From a checkpoint of a small mixture-of-experts model trained on Wikipedia.
Size: width 224, vocabulary 16384.
Experts: 48 experts in each of 9 layers, 176 SwiGLU neurons an expert, 2 picks a token, a softmax router.
Training: 438M tokens, 3343 steps.
Below are experts of layer 6 (counted from 0) of a mixture-of-experts language model. Rows are named router (the router's row for the expert), gate (a neuron's input weights, with its number), up (a neuron's input weights, with its number) and show model dimensions 0-223. Each number is 128 + 32 x the weight over its row's rms, rounded and kept within 0 to 255. Numbers have three digits each.
Before each expert's rows: a language model's description of what the expert responds to. This comes from a sample of Wikipedia text that the model never trained on.

# expert 17
What it handles: The word the and possessive determiners such as its, their, his, 's after prepositions, before nouns like first, same, United.
router:177114164084080167153129130158095176126135114122112091121126121086195128126109102132141085090107132153086167069083104072135083116118102105162089184141143093123124128064141112146124094061065171162170159083102121198166156151094150101103094131229104172103055114118113080163158132158089082130152147148122119168121177196128113151124079165121150087176167136075103128123102092142077147118176102092182145115123106106154100112114120184166139138111080140158162117105125167130156160158076116162125068106174185148066088157066129130128112150100140121157120144144113100166108158108132168130184129199147159157123136155077154093161119174165117151142092098126101158130133166146123115131115
gate1:170087116112139121087114100090129146150154134179146135169111162125114117149113135092156138095116055200178130168103172164108162140106119114114204114174071108122129133208128104140154092159117159102116144186118090090136139118188168137084132084078132107140142113162164107082122176060134159156125189113169129120169133096089119158162129079154151102139120123155161142067156176124135174201163137086145120157132162162101058146181084180086163163092146112091184124109122126162113085144128093141178174121129099184137178081095095102171161117143112156145168164165116103097088099093118126057129142066115141193141140137099135183081138153085115121137120136115111104079129159118165143161096
up1:140121107099142103122169171179123102122110069113138082035182144120162113134098189092142122059111060181131196143158125131181156092123128142136109207156187132125136119151142156127132115118131139142136121100090082136158121151100172113142101179088162103147077107159087139076074181124144095187136103126151119176189109147129151117152186128141136093155138138120133126106190084170121127179157096162186095123152133174094162110126105077161183126183119110156166137103096147116077130097094136061137185125129192111112112171145209142084092113103133191129171126153123145176144150097134140174131136172066114090110107142130092103058157121098107127172113151103106070131127126131125114111127

# expert 6
What it handles: Numerals and counting words such as two, several, most, third, 30, mostly in counts, statistics and table cells.
router:147120113107141208127086175109140144161109165065109140129124130127068142149155112138161065118127123092100169108058123081096062098100064144133144122084116123071049119148158102219112128123196154152067064051102125124113161132178126141114129112096077162109104161133079111155104145127109108152123168107103162105087117105068116140129091128180205067094149150095121124125140119154093122126157157097123124098152119123105112112124114139134125105097089115139185090107119184154148098170145106147126153109149109158103169146117112122118118150117080175152156141164122170109165140130169090047129115113068139130132077175158146158078112130158149079099093120086138161089073083193131170115166
gate1:105048137086132145169129120131120154139126160095147121116133138120153057149158098121172195128142114173069104139094032117128169206128115168152106110142114082103122159130125142133098121171110122139154150178187136161129099059095130110119115117131105160106102076152142176133165186110150071131125121186159117128072115144184113175101142103099081104143154089153117163153091102093146101133076151152197094115116156138043124161129116122126136186174175128093104083186165076130172149138127132144122099075116180121137119122134140098099131137173051093119149172102146105159110178110125125161162131167122134070182155089180112130106122081150138187118155100163059118126086165123161138122175
up1:117145161124129168151112176113076086153166166179077098157086122110126148149171106060096129068126178130157137145162131154141140152166116102093124137159166164181080176122114151076201134102106083168109129090147123117128123162117151142100174121127064159151165146074153090125141145135105143158140129116142069064144183077134108128058088078112188140149123087101105058100137115112088159111161100125135165144174072157158157130161141128162098164150167111144112108111028156074140140135059125094146110161099144099109123164074155129162116152137120101147165087110126147120118059142114120081116134131138070157130131052123120186123141195112133133097199134080147126095159146134078101155116

# expert 20
What it handles: Field labels at the start of infobox list lines, like Kingdom, Phylum, Born, Coordinates, Genre, plus single digits in years, ages and measurements.
router:141083115148109154162118120126141113132222140109149164126158123160083128115124227163072061150147215079110122196098156099067129110106118159104091099134081119131117058186113142133078111102158121110165118098118151131133087099087127119077103124183153164118155077132165175177131151162162152124106076113144149163089108089149156164082134101102150110113125110119108109109178122137180076124190110155130105105124108115096116147110128190048070166170168120102159145130130183130132163117116104149137092126153068115186123086172150138119091113158143124179099105115133136159164150105126123139137137140138135170153068137135136159119153117113063163208157136165144172116208092160123103114105
gate1:168128142098117104144118076150176123086111045098150121155120120141137123127175079093092084116135090162130131132107166103133149134111103116132146174123132065150168145119200081168118121169098130142126046134071153185111131149218164161112119168105126106074114161069143111093096141125067108168069167142126114145087128169051143094095165109090125180175145120062157124107189116131136057129123113125111125107083102071139154128203105149159136132090133119142136202165144128132109110121168125154138067138144125119134118144059140155139166153103163134124147156147148121054126155089125173105072116167170104098177134176098101106189127121130086147127105096120097187116146126152137098065121
up1:156077154139099175139149136140198153080133105098203102116128154157158130078110128135105118178147198142137162151187144176131117129093145092138155135185158154160090117119146110126105149144141161157104113126140117141210155161118083125137112186113099116126150103150190185152166146178158093148129118119162047118151183146117175089092146167091111214151121142166103160141071158131102131152103134131183177095141180059155166122136156179140089102160100137113121147161122185126083145151082133104106134169134088104197144132185135131166158138111143100149171147154107135101154094105157113133131165219162126161167082096080119152158101103138108176095127091120126041136128135106146154176124

# expert 42
What it handles: Line breaks after section headings and title lines (==, ===, =) and after table row ends, common in election tables.
router:114122160115115080119187079114153164176137142124151069198158109095105148120124110114158095091120171117098106105116150075103073139100117070137121140132180183123089175147144099113111133105152082061139140119087109104131106122130163089119141127162116095098116161065141080110168097161095154126098078131108118127159149104130148139091100099110133101078125175121151124119060089116154143151157147086139073123144075134062125166048095146136147155086186125199106143131135098177154196149079099155175221189145081103133163118144187140063177123160092098108124130120102211131136137152097081100138129130115163148181151104116141134133123126042132116124126177079134146148127111098116134180114
gate0:141137156125128149135033119070125113109089134061113148107129100119153098121173124106179142172118128125112172187076120102123082124163135134115175160089140088125158155121140100096172106124159152128127175099092121096114146142098077091144162109119158137126122095132213135132122184080133114168109050181157221133106165170104129095219132156140119134179148142096153149071161161162097158082142129043128154129138143148118151132172101107118146128139155135135143072141068124141142128141068098162144080134112116120121096075129051119125184124117106157175108086158112173125121188125083101111149143104163076156187105121171140198135118163106129081064178140128082121131158105139118155114135
up0:100113173138097132091077130154131122131186094138138115130086190163097158103120137105178116092127145148093180172145148092178100095122127138074121129065116130163083120132108168108144080123170108163109125100096110164050168150143130094122128147147096076092086161183162136088083137182110133118159172125197096057149139125132108161117147089129131195106142133196135110171073151100068085162123080157110152101110107149137142134158165162093191104125084100148158154116117106172133123147149147106132170105126117124166093120149099162127123145112159164185126080142154120123102140137171038201108103101146111132172131126122051126124076096142165080177183099118077131165121173136153066093174